Experts of a small language model.
Experts: 8 experts in each of 11 layers, 128 GeGLU neurons an expert, a sigmoid router, a shared expert of 128 neurons.
Training: a variant of Adam for the experts, 568M tokens, 8666 steps.
Below are experts of layer 3 (counted from 0) of a mixture-of-experts language model. Rows are named router (the router's row for the expert), gate (a neuron's input weights, with its number), up (a neuron's input weights, with its number) and show model dimensions 0-159. Each number is 128 + 32 x the weight over its row's rms, rounded and kept within 0 to 255.
Before each expert's rows: "comes after" lists some tokens at least twice as common just before its tokens as in all text. This comes from a sample of Wikipedia text that the model never trained on. Tokens count by the router's weight.

# expert 2
comes after: " ", " B", " b", "2", "1", " v"
router [195 166 153 186  70 153 122 115 115 183 136 123  55  75 154 154 161 152 115 156 119 108 111 155 176 134 172 142 149 132 222 111  99 107  79 161 160 115 113  84 117 122 117 133 101 108 100 142  68 147 156 128 177 170 122 155 100 207 145 159  95 104 123  98 110 104 157  78 152 111  51 103 118 150  78 156  97 116 142 161  76 135 110 104 164 122  73 158 133 112 100 109 158 127 101 121  94 144 122 140 133  99 133 107 158 107  89 118  97 140  76 130 123 173 180 128 125  91 134 120 125 169 161 127 169  71  97 104 138  92  99  70 152 110 146 144 154 146  91 111 195 150 115  82 112 119  83 103  61 126  84 125 162 138  91 170 115 107  99 150]
gate0 [ 92 116 147 136 141 161 158 152 128 175  91 141  49 131 111  95 119 129 154 125 132 158 117 223  88  84 137 171 107 149 123  92 131 129  77 131 119 137 103 146 116 135  98 116 135 115  79 169 126  45 115 151 130 102 229 128 146 128 122 106 126 148 103 159 131 166 195 121 155 169  94 168  89  97 159 171 118 171  75 115  86 149 144 108  87  88  97  96  96 118 101 137  84  91 157 160 119 141 166 164 115 117  76 133 151 112 130 173  91  89 131 119  76 136 108 168 156 146 189 128 128 143  97 110 163 176 133 154 139 194 149 137 112 108  73 128  75 123 134 137  47 132 132 122  91 142  78 129 137 176 145 122  81 162 103  91  99 152  88 163]
up0 [149 109 149 155 134 116 136 101 136 122 122 176 106 107 209 148 185 158  73 107 100  83 108  93  94  97 128 157 118  67 123 117 141 127 132 158 163 144 156 134 146 136 131 166  94 167 129 112  66 154 109 128 172 149 138  45  93 124 190 168 134 138  89 180 130 135 127 151 107 103 147 151  75  98 167 178 111 144 147 100 117  81 125 100  88 127 215 113 136  99 138 121 151 205 129 172 132 116 114 138 141 145  97 126 120 107 105 137 148  89 131 119  55 114 157 132 143 119 172  64 124 134 141  86 166  98 113  83  74 149 112  96 163 165 155  82 129  86 228 125 114 191 170 144  91 120 191 125 150 119  93 105 111 163 161 139 117 101 145 152]
gate1 [ 99 135  98  97 107 163 119 157 135 178 163 176 143 155 129 123 149  98 122  86  91 100 112 136 222 123 153 111 119 119 105 188 156 133 169 123  83 167 176 182 114  83  89 113 134 113 123 117 136 118 191 205 144 135 162 178 123 119 191  63 157 159 106 129 153  90 204 124 113  98  98 168  99 130 117 175 116 142 139 163 155 157 105 126 106 167 131 123 100 105 164 139  67 126  77 149 129  94 102 138 141  75 104 108 118 155 100 133 141  92 142 147  83 131 115 106 145 132 139  88  98  54 116 155 121 117  91 169 155 173 192 127 109  82 153 137 148 130 141 179  93 105 100 173 151 156  91 162 202 123 125 148 131 170 142 158 128 125 170 196]
up1 [147 161 136 113 185  94 132 106 138 145 179 202 151 178 155  43 107 122 132 143  86 123 124 159 169 113 137 111  89 142 133 110 197 118 191 179 147 187  98 181 153 127 114  89 108 142 150 112 136 150 154 102 140 185 150  74 123 119 102 162 171 104 111  98 117 140 100 102 118  88 129 173 114 210 130  78 124 133 178 120 150 123 118 136 113 149 192 102 115  68 143 153 119 132 128 103 133 120 109 112 133 110 121 147 130 104 140 112 140 155 123  88 150 149 133 108 143 135 127 162 149 180 136  97  92 191 118 102 127 129  85 148 199 196 160 165 127  90 117 114 129 174  55 110  73 171 177 159 169 127 136 124 105 121 103  88 140  71 189 176]
gate2 [134  62 121 110 130 156 149 104 119 107 173  92 126 118 115  72 206 136 131 128  95 170  83 119 133 150 105 117  68 230  85 104  70 129 106 121 114 122 176 170 134  85 116 130  43 112 139 109 127 190 110 145 132 130 131 174  93 176 104 113 114  73 158 121 117 137 146  93 119 121 141 150 143 122 159 149 161  95 139 116 144  73 122 163 149 164 160 163 178 147 147 175 152 132 112  71 113 121 148 136 129 115 121 195 100 125  44 127 141 127 172 145 166 120 110 144 156 128 127  91 142 137 135 128 105 182 136 132 114 175 174 156  69  88 152 159 113 140 224 202 129 101 133 141  99 128 141  99 143 119 120 104 191 146 124 130 128 133  74  86]
up2 [117 145 160  66  59  86  94  73 108 143 124 142 181 102 137 109 135 125  66 118 104 142 144 120  95 125 117  83 125 131 126 166 192 120  96 175 141 146 144 192  78 166 109  86 139 133  77 128 173 130 197 107 100 132 142 133  95 142 176 163 166  99 154 129 179 170 133 138 144  57 138 178  86 146 155 134 110 101 119 120 159 117  47 116 111 120 164 105 124 137 151 137 213 176  91  96 120 130 151 147 109 146 137  96 140 194 114 100 130 155 100 138 131 135 134 147 147 102 110 136 196 162 134 105 127 102 140 123  98  89  80 174 144  81 123  85 110 110 134  76 150 156  99 144  87 175 118  69  94 152  84 161 154  90  79 154 135 179 159 132]
gate3 [ 37 120 113 152 172 176 187 129  79 112 158 181 140 155 123 185  80 168 118 130  85 167 164 145 124 176 152 122 160 109 130 169 120 148 148 108 145 148 200 147 122 129 131 178 111 182  56  66 144 108 128 152 106 114  40  77 101 104 142 126 110 137 152 175 142  76 179 101 100  96 102 100 104 182 118 105 168 142  99 116 149 143 178 126 137 103 147 138 139 104 167 134 120 104 114 139 145 127 111  90 123  82 171 154 104 115 198 111 156 169 103 166 109 156 133 150 153 166 120 102 168 143 152 161 141 142 110 146  74 153 149 119  49  65 131 154 124 119 140 158 123 117 118 175 127 111 160 182 129 109 124 168 124  78 150 145 113 179 158 111]
up3 [156  69 129 179 157 154  87 147  74  94 149 193 133 199  87 146 125  81 133 172 155 116 131 106 116 157 190  93 119 135 138  70 109 127 120 145 124 128  79 125 176 132 181 159 100 190 144 137 137 137 119 126 138 149 137 177 150 107  87 137 142 155 145 137 110 108 108 140 147  57 133  77 101 169 160 124 108 127 152  84 111 182  81 117 101 127  85 160 100 125 127  85 113 148  90  99 126 134 116 152 107 200 149 186  93 101 100 154  82 144 128 150 114  73 121 151  56 162 159  87 163 172 144 125  90 190 125 205  61 164  97 115 141 102 139 124 166 142 146 149 181 100 100  88 174  78  97 134 121 144 120  75 113 120 134 137 129 138  96 123]
gate4 [ 52 155 131 132  96 126 131  74 127 160 113 165 128 115 154 161 164 149 116 141  69  66  77 107 100 124 157 180 126 133 109  98 115 194 135  93 137 109 122 112 107 110 152 169 118 179 114 119 205 135 119 172 123 134 129 138 106 136 160 158 157 101 133  97 107 144 158 144 125  87  98 184 147 181 104 174 111  96 137  75 159 177 121 143 174 106 186 102 108 110 131 127 146 104  53 101 144 150 160  82 129 170 111 171 102 139 150 117 119  68 170 125 172 134  96 115 142  76 116 157 123 119 152 117 113 156 151 104 101 154 119 127 208 203  71 139 149 103 163 131 118 172  57 125 108 178 156 124 120 132 147 136 159  53  76 154 160  91 148  93]
up4 [109  84 128 121 146  89 105 170  82 129 110 134 112 145 110 105 165   8  94 111  69 126 136 101 154 115 165 138 156 116 130 125 169 126 121 151 113 143 157 143 123 128  68  75 159 149  82  89 114 178 112 109 180  98 147  73 132  79 144 138 150 147 140 109 132 207  78 131 141 125 130 118 181 118 134 151 136 138 114 110  70  57 139 117 130 157 140 107 157  52 138 136 112  95 115 135 142 189 164 172 110 115  93 127 143 135 172 139 148  94 125  88 104 117  96 183 125 126 177  90 123 164 120 162 184  75 114  99 132 137 126 180 106  87 111 163 171  85 104 178 101 143 112  91 106 128 110 151  66 147  78 145 129  97 128 145  83 178  80 176]
gate5 [167  66  78 133 122 100  56 132 157  91 121  92  92 152 119 101 133 109 165 187 145 117  55 100 110 131 167 166 128 155 146 139 104 109 150  91 126 128 142 131 143 108 226 126 121 114  92 112 142 146  97  94 139 114 172 191  97 104  99 110 134 137 111 137 156 101 127  78  83  77 128 121  63 135 139 106 110 109 117 108 181 155 107  48 164 107 157  78  50 176 195 105 143  65 110  79 113 161 155 106 152 115  99 111 148 142 141 159 146 112 131 140 115  82 122 103 178 157 128 128  79  74 106 191 162 173 135 122 124 174 116 142 103  85 130 110  78 173 132 114 118 131 161 152 122 117 102 137  78 108 123 102  93 141 157 110 114  73  90 143]
up5 [140 152 116 106 114  86 122  65  82 184 130 144 117 145  24  88 180 133 109 183 186 117 100  84 131 126 139 145 120 164  82 163 177 111 182 131 137 171 169 123  84 131 138 107  94  96  99 116 145 122 165  92 154 162 143  94  86 143 115 119  99 136  56  96  84 128  86 131 158 135 126 177 116 159 147 123 123 120 169 153  85 144 152 117 127 136 130  76 150 126 178 167 110 102 124 135  78 155 176 141 127  73 133  96 123 124  91 159  89 140 161  72  86  49 105 138 119 126 183  96 139 121  95  85  69 145 148 112  94 117 107 108 172 142 116 138 140 130 134 122 157  90  65 159 183 136 123  99 133 192  90 182 169 115 124 107 177 120 128 104]
gate6 [161 130 150  93 138 165 124 115 127 141 123 161  97 115 136 126 103 107  67 111 113 172 167 130  94 103 102 173  88 152  81 179  95 117 113 113 189 210  67  87 134 176 124 190 105 114 173 159  61  42 111 156 131 154 175  97  67  93 103  93 182 108  63 157 113 102 114 103 110  76 154 140 116 152 120 104 115 124  97 110 193 115 158 131 126 104 131 142 100 188 102 107  86 141 110 120 126  97 161 124 188 115 138 110 143 171 163  60 129 149 159 150  96 122 110 144 167  93 152 116 110 123 123 119 150 110 186 134 126 158  91 100 144 191 124  84 131 112 158 163  96 167 148  73  69 145  74 112 122 115 161 160 126 139 128  97 116  94 134 133]
up6 [149 198 151 133 201 147 162 121 116 139  63 107 128 115 148 156 108 149 109  97 173  94 118 127 185  84 135 131 150 124 123 105 146 195 134 142 137 165  84 120 126 132 163 144 120 172 128 180 160 117 131 160 143 105 156  53 139  90 148 119 118  50 127 175 124 158 127 120 161 141 118 156 140 100 119 125 140 149 143 111  71  96 114 171  96  81  87  98  93 104  89 184 120 143 101 122 150 129 108 125 166 109 153  98 149 136 119 175 112  26  92 108 147  97 142 115 165  94 117 226 145 162 126  62 148 122  49 134  93 151 105 121 151 184 123 154 137 115  67 110 127 147 100  89 140 129 196  98 142 115 154 108 103 118 121 127 108 109  55 122]
gate7 [108 188 118 118  81 108 153 171 109 177 163 142 156  91  74  96  94 107  95 131  89 137 168 100 115  95 112 140  94  77 126  87 174 140 124  77  98 122 158  95  80 151 158  74  95  88 100 136 129 168 194 136  99 117 148 193 140 137 141  94 131 160 148  83 117 111 134 105 153 131 149  86  71 113 107  97 112  81 208 116  89  99 115  80 110 127 116 113 141 102  83 147  67 120 165 104 146 114 106 180 132 131 147 129 153 147 141 159 102 152 115 138 101 144 135 173 120 132 110 182 137  89  74 154 143 119 154  75 146 124 165 102 174 136 156 160 118  93 141  94 167  54 124  92 121  72  94 169  95 178 123 111 128 140 148 112  75 186 110 206]
up7 [113 163 117 131 182 197  64 100 102 128 116 163 148 100 142 110 127 131 121 179 190 163 121 170 102 107  72 185 106 125 125 152 133  85 166 147 142 167  71 138 117 149  74 138 149  86  73 157 160 160 156 168 152 147 159 111 142 173 175  69 128 176  84 136  96 174  99 112  86  96 152 165  64 166  86  94 138 125  92  85 157 161 156 206 103  99 130 237 131 102 170  79 118 146 116 116 109 152 132  90 138 121 121  52 146  71 131 104 151 146  89 135 165 101 126 140 146 147  80 126 120 124 135 121 161 115 139 118 124 106 131 161 121 102 119 168  89 133 103 131 113  98 141 148 140 145 129  84 161 175 129 111 132 104  88 123 160  84 130 162]
gate8 [187 101  82 134 142 138  95 116 153 133 164  94 119  41 151  83 159  80  85 135 117 159 140 133  94 168 123  87  52 143 158 118 120 158 139  88 132  89 162 111  71 163 125 142 106 113 165 169  96 111 153 113 184 102 105  87 128 109 111 155 160 132  97 173 120  92 119 105 105 102 116 141 112 107 201 125 169 156 127 140 126 116 159 119 128 171 134 108  96 136  99 121  97 134 118 142  94  74 144 146 138 132  71 116 126  84 168 174 134 136  65 105 148 140 131 145 123 152 140 119  91  66 122 168 154  73  96 143 124  76 172 172 123 116 168 164 181  60 236 109 101 147 140 129  79  85 120 121 121 164 127 129 102 158  80 101 136 169 153 186]
up8 [121 168 125 105 106 160 155 113 153 126 144  92 134 144 152 125 120  99 112 159 127 109 126 126 161 198 141 131 111 166 135 172 102 160 172 111 150  68 110  97 129 151 152 117 195 106 135 154 153 109 154 146 160  67 127 140 141 147  92 127  71 116 130 188 171 103 173 122 140  81 131  71 141 134 215  85 174 133  84 146 108 128 149 137 182 119 129 174 136 138 149 148 149  61 101 138  95 113 143  96 216 123 162 121  88 138 144 142  84 150  37 128 157 136 201 129 110 163  95 176 105  87  76  96 168 156 145 132 115  79 124 124  74  99 109 132 113 119 154  79  57 109 111 163 113 139 141 117 134 160 130 153  77 103 131 122 145 135 214 149]
gate9 [140 153 127 108 123 135 114  90 131 132 156 157 175 160 135 122 136 111 132  95  95  64 215  65 113 108 139 152 127 143 101 138 153 157 149 108 153 149  90 139 109 136 137  98 144 204 131 130 188 122 186  72 156 134 123 168 115 119  97 117 124 139 106  89 162  97 111 106 136 203 120 150 101 105  81 107 162 106  84  87 129  34  86 118 159 134 182 139 126  77 128  90  99 107 127 130 118 176 161 172 152 137 214 165 169 135 133 111 148  98 107 194 118  74 164 179 106 158 102 140 174 108 150 168 106 127 109 147 136 106  92 179 112  64 134  98 112  96 118 117 117 149 148  93 153 196 112  79 119 183  90  99 132 145 134 117 149 160  99 159]
up9 [177  76 102 102 130 109 109 123 127 174 124 174 117 143 112 134 184 141 139  82 106 106 161 152  82 120  91  83 138 150  96 117 103 184 151 152 160 153 119 103 120 205  93 140 106 183 122 106 148 150 148 143 125 109 136 177  77 126  94  96 126 107  80  98 186  84 143 101 189 170 144 148  84 134 128 114 139 168 143 131 161  77 152 165 163 146 164 121 191 102 119 152 154  68 102 134 104 117 173 255 138 128 125 183 152 147 131 123 107 113 123  88 106 133 169 144  81 136 121 122 131 107 150 136  60 138 100  88  94 110 127 126 175 112  77  97 106 124 149 110  95 148  93 116 147 149 133  87  92 153 103 154 144 118  75 126 154 119  55 191]
gate10 [112 167 102 127 114  99 112  80 117 162 194 176 124 125 117  51 110 135 103 115 141 161 105 170 133 136 117 157 151 107 110 163  92  96  80 147  92 156  69 154  95 130 116  62 103 136  95 143 101 181 147 156 135 109 175  60 164 158 168 119 130 147 141 106  66 163 170 128  92 151 132  89  74 101 130 148 142  98 119 104 103 164 117 130  91 159 154 199 132 114  63 164 132  93  99  90  99 124 138 165  85 153 124 107 143  88  94 128 146 123 118 146 109 151 165  87  76 159 131  88 169 176 111  55 117  69 115  82 159 184  85  78 143 130 127  82  90 106 141 175 110  81 182 126 132 145 107 155 157 105 108 126 127 152 153 143 121 128  81  69]
up10 [128 108 120 161  87 104 119  90 133 133 162 110 152 110  88 154 192 174  84  76 136 172 130  72 115 109 146 111 102 106 127 179 114 111  96 166 157 116 100 117 129  89 104 150 106  99 129 142 127  77 156 165 153  93 150 151 167 140 140 112 147 172 160 116 124 100 120 148 138  70 131 109 200 118 143 103  92 170 113 148 101 108  51 123 103 144  40 129 167 140 119 122 113 167 155  73 126 133 150 146 117 129 154 132 182 113  92 161 133 130 162 133 129 107 132  78 132 116 170 142  96 150 119 130 191 107 103 179 154 104  70 109 157 157  73 188  77  88  70  70 132 150 133 161 205 186  84 146  84 138 163 130 114 180 148 116 192 112 131 175]
gate11 [175 138 140 101 120 137 107 164 177 111 163 151 140 148 128 149 104 172  93 119 154 123 150 106 103  49 135 137 146 126 123 173 148 119 135 142 129 165 197 116 171 150 212 154 161 121 130 120 129  99  86 162 168 160 122 154 142 113  99  85 156 168 136 138  86 121 170 116 123 133 107 158 119  84 182 187  75 180 188 185 118 164 186 140  83 149 155 107 138 156 111  66 118 122  75  64 191 123 167 135  64 165 142 126 140 125 124 141 168 196 117 136 135 123 151  84 140 109 176  96 102 151 119  82  72 146 107 135 121  95 102 151 155 137 122 186 177  85 161 151 116  92  93 137 140 101 169 171 158  68 108 148 117 161 136 149 125  87 108 100]
up11 [ 88 115 126 132 133 167 136 116  68  75 113 127 137 154 124 143  94 144 215 141 134 125 117 120  74 144 152 120 178 127 155 132 100 109 168  89 156 112 142  93 153 117 128 117 133 138 116  75 125 168 208 157  97 129 161  95 191 105 147 117 105 181 134 179 220 202  76 138 148  82  88 156 103 141  89 117 165 114 140 184 151 141 133 117  88 174 110 145 178 120 177 110  70 147 130 118 145 163  81 121 134 177 133 106 118 121 125 159  88  81  74 106 169 127  96 108 136 165 150 135 130 163 154  68 106 196 127 126 192 138 149 162 106 113 137 163 116 122  98 131 167 117 106 147 126 124 224 142 161 177 176 121 143 108 157 138 113 129 130 123]
gate12 [ 77 195 151 103 176 137 178 135 124 118 132 104 106 118 170 130  67 106 170 179 109 101 165 126 143 125 114 156 132 133 125 111 107 117 124 137 132 143 188 138 140 170 163 169 133 157  85 114 129 162 112  79 131 145  91 180 136 193 126  80 142  98 118 102 152 107 164 122 120  69 119 144 113 143  86 155 133 165 161 113 159  86 120 191  70  94 149 173 136  95 137 156 144 149 107 100 113 110 115  30 135  97 128 151 109 110 120 124 188  89 114  83 166 146 152 124 183 106 145 127 148 143 152  98 112 130 182  73 222 192  86 157 169 147 115 162 123 103 135  88 190 106 134 214 182 109 118  94 160 153 133 160 139 143 150  99 113 121 123 129]
up12 [158 115 133 120 115  85  98 134 119 164 119 135 107  80 113 166 155 179  98 116 187 170 119  93 164  48 167 132 103  97  75 153 133 122 105 148 185 123 150 119 162 109  86 148 140 148  76 146 154  78  94 158 118 112  97 141 173  86 150  83 153 119  90 138  84  68 104 140 144 148 119 137 147 114 126 110 124 149 134 159 170 119 112 151 109 123 150 164 222 130  76  40 135 146 124 129 134 132 154  90 198 171 145 147 140 101  76 142 138 152  74 137 149 117 155 121 155 103 146  89 145 112 150 123 137 212 129 166  75 124 127 178  98  97 131  57 157  85 166  81 133 142 138 134 149 183 146 111 137  81 183 101 129 129 165 150  58 134 118 112]
gate13 [126 139 116 141  64 154  57 110  95  93 173 122  99 129 100  44 104 154  61 167 140 120 114 159 145 144 116  74 183 152 156 135  87 122 122 103 170 180 232 171 153 163 142  59 113 142  76 182 142 134 174 129 114 135 172 154  39 151 174 153 180 112 139 151  93 112 126 134 134  80 150 150 124 121 135 118 108 136  97 143 113 118 100 148 142 147 148 116 148 123 154  88 146  89 110  89 140 163  96 154 176 124 179 150 160 105 115 109 127 145  96 118 152 150 120  92 117 129 109 127 128 152 104 150 146  57 176  81 112  70 146 121 208 109 132 160 149 135 142 118 116 153  80 153 158  92  99  86 148 130 103  95 129 142 134 178 131  79  99 130]
up13 [165 121 175  53 125 121 148 132  82  93 107  95 186 169 137 134 158 106  80 139 125 145 173 169 122 170 152 118 110 166 128 149 182 161 108  99 152  71 153 133 108 166 112 106  95 156 111 180 123 158 143 109 130 180 156 217  88 149 179 132  85 146  94 115 110 186 157 119 131 115 147 141 178 150 154 144 118 117 171 204 156  98 114 162 129 123 128 117 121  74 129 110 128  72 157 103 118 145 141  79 110 117 169  86 202  91 163 106 144 139 168 114  91 144 147 159 159 119 149 138 176 136 129 184 116 137 162 121  67 127 119 111 223 131 134 124  88 170 111  93 145 113 103 148 170 120 103 143 105 141 112  64 209 137 168 128 131 109 113 135]
gate14 [ 83 146  81 162 122 120  93  95 149 151 111 190 149 128  81 156 115 152 128 165 139 116 111 211 134  93 121  95 152 145 147 134  63 173  88 117 100 111 164 137 152 128 117 186 130  90 133 177 124 120 135 129 107  62 133 184  85 123 110 169 163 150 166 139 109  98 159 158 102 137 115 111 111 158 117 190 114 126 145 113  60 135 196 104 131 122 187  93  71 115 139 133  44  35  99 110 125  87 101 144 105 109 135 132 137 143 114 131 109 153 125  96  80  94  85 143 186 141 112 127 133 141 153 136 136 171 129 137 111 162 140  44 155  87 185 126 118 152 168 131  93 127 121 131  82  98 144 140 147 157  50 104 118 135 143 119 153 209 121 136]
up14 [114 136  49 201 114 133 138 128 160  82  95 112 129 137 113  98 164  97 121  55 140 135  82 190 156 141  96 188 115  73 106 147 154 134 183 139 109 116 104 107 136 201  58 134 130  79 115  87 106 135 140  93 147 158 141  95 112 187 114 183  95 129 152 163 124 143 165 116 100 122 112  93  88 167 110 108  86 159  87 108 167  97 143 143 120 147 147 130 111 132 183  56 104 123 145 115  94  68  72 124 181 156 171 116 159  92 125 192 150  98 104 111 106 132 124 104 217 120 119 131 125 119 122 146 158 183  98 129  72 119 114 166 143 129 131 114 101 137  68 145 112 123 157 126 138 134 114 154 125  93  84 107  59 164 131 120  98 143 171  96]
gate15 [219 153 149  89 131 167 188 120 122 129  93  65  90 123  95 165 136 148 114 130 156 153 105 178 108 132 117 133 175 118 124 106  92 110 144 154 193 152 130 101 129 166 115 147  83 111  96 106 126 110 116 114 124 199 157 132 149 165 130 129 168 134 148 188 114  94 133 133 164 149  82 129 127 197 151  90 147 140 149 146 120  93  97  93 123 138 168 148  57 146 106 106 134 140 152 140  84 100 114 146  96 107 113 145 124 122 113 128 134 136 134 121  94 148 101  84  93 147  80  98 142  99 147  70 132 117 143  76  34 119 159  77 164  89 104 152  84 176 185 173 129 135 154 106 113  73 114 175  70 140  93 167 169  90 113 200  84  78  94 148]
up15 [147 108 199 135 169 119 122  89 111 172 142 144 107 139 181 116 112 119  94 108  85 186 114 163  57 107 145  98 111  91 199 115 113 117 158 133 120 114 136  83 105 188 125  74 122 110 180 140 128 135 121 123  98 149  86 152 101 123 115  41 109 176 102 114  82 122 149 137 161 143 130 100 129 101  56 126 138  84 153 131 177  86 157 124 116  95  72 112 124 125 100 181 151 196 181 153 101 158 148 194 144 175 100 151 141 137  96 122 164 193 117 102  93 168 112 209 122 126  98 148 190 131 136 130 119  95  90 117  82 118 141 101  88 125  83 147 132 178 122  63 101 117 118 107  76 124 110 130 106 135 113 123 117 134  71 107 102 108 103 168]
gate16 [ 66  90 167 200 161 148 189 115 158 121  85 162 225 156 138  65  94 133 121 113 118 105 163 170 148 102 107 144 125 137  73 117 132 108 176 176 119 106 125 123 103 166 111 187 142 183 157 178 154 186 156 108 164 127 125  65 153  94 148 122 150 169  88 127 130 108 164 105 123 178 141 103 132 153  90 127 142 138 115 107 131 106 101 104 158 141 100 100  97 125 144 185 131 104 115 160 112 182 149 162  72 177 117 156 183 118 133 221 133  96 148 145 110 131 150 140 197 125 135 111 112 118 136 134  90 123 152 129 118 102  95 181 156 129 135 113 122 102 128  87 174 156  92 173 183 169 122 146  88 187 140 127 121 139 139 102 188 120 111  86]
up16 [120  75 147 137 156 133 154 201 154  92  97 117 151 111 202 100  63 128 146  99 160 132 148 166 114 155 163 146 140 168  83 155  70  51 114 128 136 109 171 150 109  84 148  91 128 118 137 115  75 132 131 117  60 116 129 116 126 129 189 138 132  89 156 129 134 172 134 126 154 156 113 162 111 104  98 101 127 150 120 160 193 111 163 147  95 131 112 153 135 155 129  99 146  93 125 133  61 148  26 122 145 160 129 140 202 124 160 170 117 141 136 175 142 154 149 138  94  89 112 173 110  72 172 116 120 103 149 145 201  70  98 148 154 125 139 137  85 110 100  82 122 112 196 194 171 132 117 141 100 135 132 138 126 148 119 101  86  97 194 119]
gate17 [109 132  92  80  95 127  40 150 139 113 120 107 178 141 144 125 120 196  99 142 150  44 143 139 165 141  77 140 126 100 185 169 163 136 137 107 123  98 169 102 131  82 147 135 147 144 126 167  54 157  61 101 166 100  91  96 118 125 102 133 142  97 195 138 146 180 142 108 130 156  75 154 145  93 160 128 158 171 177 131 157 181  99 132  96 115 172  83 122 114 150 113 184 166 131 142 138 100  69 127  64 122  82  51 150 142  89 102 151 201 144 166 152 125 136  80 140 101  78 118  81  85 117 122 137 132 151 124 104 146 161 140 129 142 166 153 143 155 121 127 147 151 140 122 112 145 105 134  86 114 137 141 110 126 112 204  76 118  82 143]
up17 [108 119 105 145 118 126 175 139 121 126 119 152  96  98 117 119 175 101  65 118 234 109 128 119 149  81  75 100  58 151 120 152 192 119 155 160 122 114 102 124 175 157  78 143 134 100 110 134 117 106 153 113 120 243 126 146 156 138 125 102 158 176 129 106 146 126 142 192 134 150 144 169 119 131 119 164 140  82 188  92 122 174 122 115  72 138 105 130 121 122 170 116 118 178 142 118 167 117 120 125 124 131 144 121 138  68 128 111 150  81 207 113 115 140 141  82 176 169 116 144  98 188 172 123 143 119  53 133 117 152 100 133 146 125 112 145 188 136 149  91 126 178 107 130 220  89 137  88 107  88  81 163 120 167 106 136 132 133 159 117]
gate18 [135 102 158 126  99 155 103  88  97 108  90  98 111 107 148 162  79 104 112 157 138  95 141  86 155 151 161 101  83 212 125  94  69 173 144 181 161 111  79 173  94 120 186  97 145 141 110 150 155 129 117 180 146 125 109  79  95 116 156 119 159  95  98 111 151 125 116 101 152  96 114 131 126 133 115 100 166  99 103  88  92  78 159 111 136 101 117 122  58 161  99  97 120 146 113 103 101 109 145 181 119 120 163 117  98 126 126 144 120 183  98 175  72 102 133 188 103  92 148 139 146 166  71 164 144  84 180 133 146 148 111 163 152 169 146 178 143 125 124  92 113 128  39 134 117  90  92 141 158 176 196 180 191  65 128 107  96 105 135 146]
up18 [169 159 108 148 121 172 145 130 132 103 134 144 145 104 165  73 101 141 111 144 101 166 122 147 127 118 151 132 179 128 112 126  93  99 131 190 139 105 107 127  97 158  97  94 166 107  81 109 104 158 178 132 148 109 102  86 158 105 134 137 121 152 115 113  73 125 130 102 102 153 124 133 121 124 133  46 171 148 158  92 155  37 187 131 133 183 104 145 108 154 110 151 143  83 118 126 118 147 121 148 140 143 136 155 110 190 144 118 112 123 138 166 126 118 110 152  37 125 126 132 134 143  77 182 137  78 183 159 173  83  94 166 133 134 187 140 139 182 129 146 134  83 130 144 167  51 135 161 170 134  93 184 108 137 195  83 104  54  52 177]
gate19 [ 97 144  65 181 112 125 179 120 107 128 127 107 151 104  44 149 144  78 170 138 122 127 144 132 152 156 164 119 121 112 125 129  90  77 129  97 116 119  80 137 185 124 100  91  92  98 144 104 146 163 163 111 134 145 166 187 130 123 100 107 166 200 112 195  95 164 140 179 101 124 146 148 105 109 115 114 156  45  66 135 128 141 162  65 140 156 145  90 103  98 146 122 122 147 120 115 173 130 148 193 114 146 117 141 119 159 118 214 150 112 155 168 125 121 126  95 135 117 176 114  84 217 158 162 142 123 122  96 144 179  79 130 117 137 143  96 149 148 125 149 129 210  77 121 153  85 174 147 117 119 122 126 124 131  94  41 112 156 137 141]
up19 [137 173 131  45 118 127 142  99 146 131  78 140  76 153 108 127 171 142 170 136  89  83 158 180 112  85 160 117  92 173 173 137 118 156 159 135 172 115  92 140 148 118 101 214 171 137 125 140 131 124 123 146  81 148 107 165 147 109 110  97 146 171 130 110 110 109 138 109 111 103 147  82 126 183 188 116  89  77 119  54 143 102  61 109  75  98 100  83 125  96 116 108 143 159  92 133 172 161 120 145 134 119 119 124 156 141  65 118 120 168  86 120 155 112 111 137 148  94 141 176 128 110 141 114 128 122  59 135  96  83 101 122  98 177 154  93 147 160 150 127 118 134  94 163 148 161  54 124  22 112 100  67 157  93 113 123 123 179 125 132]
gate20 [141 168  82 135 159 193 105 156 125 102 179 163 154 112 123 111 131 109 113 138 113 179 108  44 130  90 140 171 125 131  90 156 107 107 149 102 158 132 165 105 149  56 134 120 120 115 113 129  96 121 117 136 164 150  94 134 127  83 108 169 114 122 176 101 100 131  76 158  96 112 128 104 148 198 175  71 144 182  88 127 151 174  96 111 107 142  86 181 160 144 156 126  98  38 101 106 172  74 154  78 169 100 110 145 123 124  98  87 134  38 154 111 154 114 135 169 110 137 124 116 154 143 106 178 142 131 102 161 105  85 102  93  83  78 147 106 143  78 173 141  94 167  92 104 127 127 156 132 193 162 141 107 117 131 142 142 163  64 161 149]
up20 [ 92 140  66 151 160  86 101 116 105 105 160 115 145 165 150 125 131 189 117 142 148 134 100 160 160 176 159 105 117  98 160 117 152 144 147 119 145 122 151 116 203 160 134  62 115 135 143 139 132 114 200 196 156 178 108 175 104 114 133  93 117 109 107 175 126 108 155 158 114 149 107 157  85 100 129 115  86 194 133 171 125 158 157 164 172 131 141 177 169  75 130  90 148 133  93 131 132 176 119 138 104  93  52 132  97 117 135 110 141 190 133 122  61  89  63 171  93 146 128  52 112 143 168 164 168 102  89 160  74 113  96 161  96 144 168  96  75 112 117 115 120  82 106 155 120 160 160 146  84 161 167 149 101 147 153 135 119 132  94 178]
gate21 [103 177 151 143  52  94 149 115 134 122 162 125 105  93 174 115 114 104 124  96  80 121 182  69 137 103 115 156 117 114 105  90 130 113 136 115 110 102 111 147 105 123 141 130 149 108 137 144 142 143 181 117 111 173 114 161 118 191 131 117  73 116 120  76 127 147 119  99 120  82 114 123 139 164 130 179 134 165 126 110 196 138 101 121  85 109 132 111 118 136 138 111  57 115 121  27  87  71 126 123  52  79 216 140 100 194  99  50 128 118 189 121 129 111 145 120  86 151  97 161 148  61 145 134 117 182 129 143 102 106 156 153 165 166  30 149 119 145 151  72 130 140  85 134 118 118 135 107 100 110 161 160 119 119 117 115 122 109 152 157]
up21 [144 150 141 115 151 160 128 107 145 137  86 105 109 156  97 106 111 142 155 124 110  57 104 154 137 109 185  77  94 149  91 114  38 114 115 130 139 142 183 143 129 127 156 208 160 146 137 153 129 181 126 182 125 135  90 160 160 121 144 104  91  52  98 129 123 133  73  74 103 111 145 128  97 142 161 100  97 137 169 131 114  63 170 140  67 183 176 168  98 115 180 102 179 105 147 100 156 142 101 123 131 180 128 161 149 131 121 107 207 156 188 114 153 112 127 194  90  91 124 168 151 156 124 106  92 119 156 120 139  82 161 137 178 181 137 147 167  76 103 122 164 142 131 121 137 143 112 119 111  95 147 150  91 134 206 173 136 130 149 108]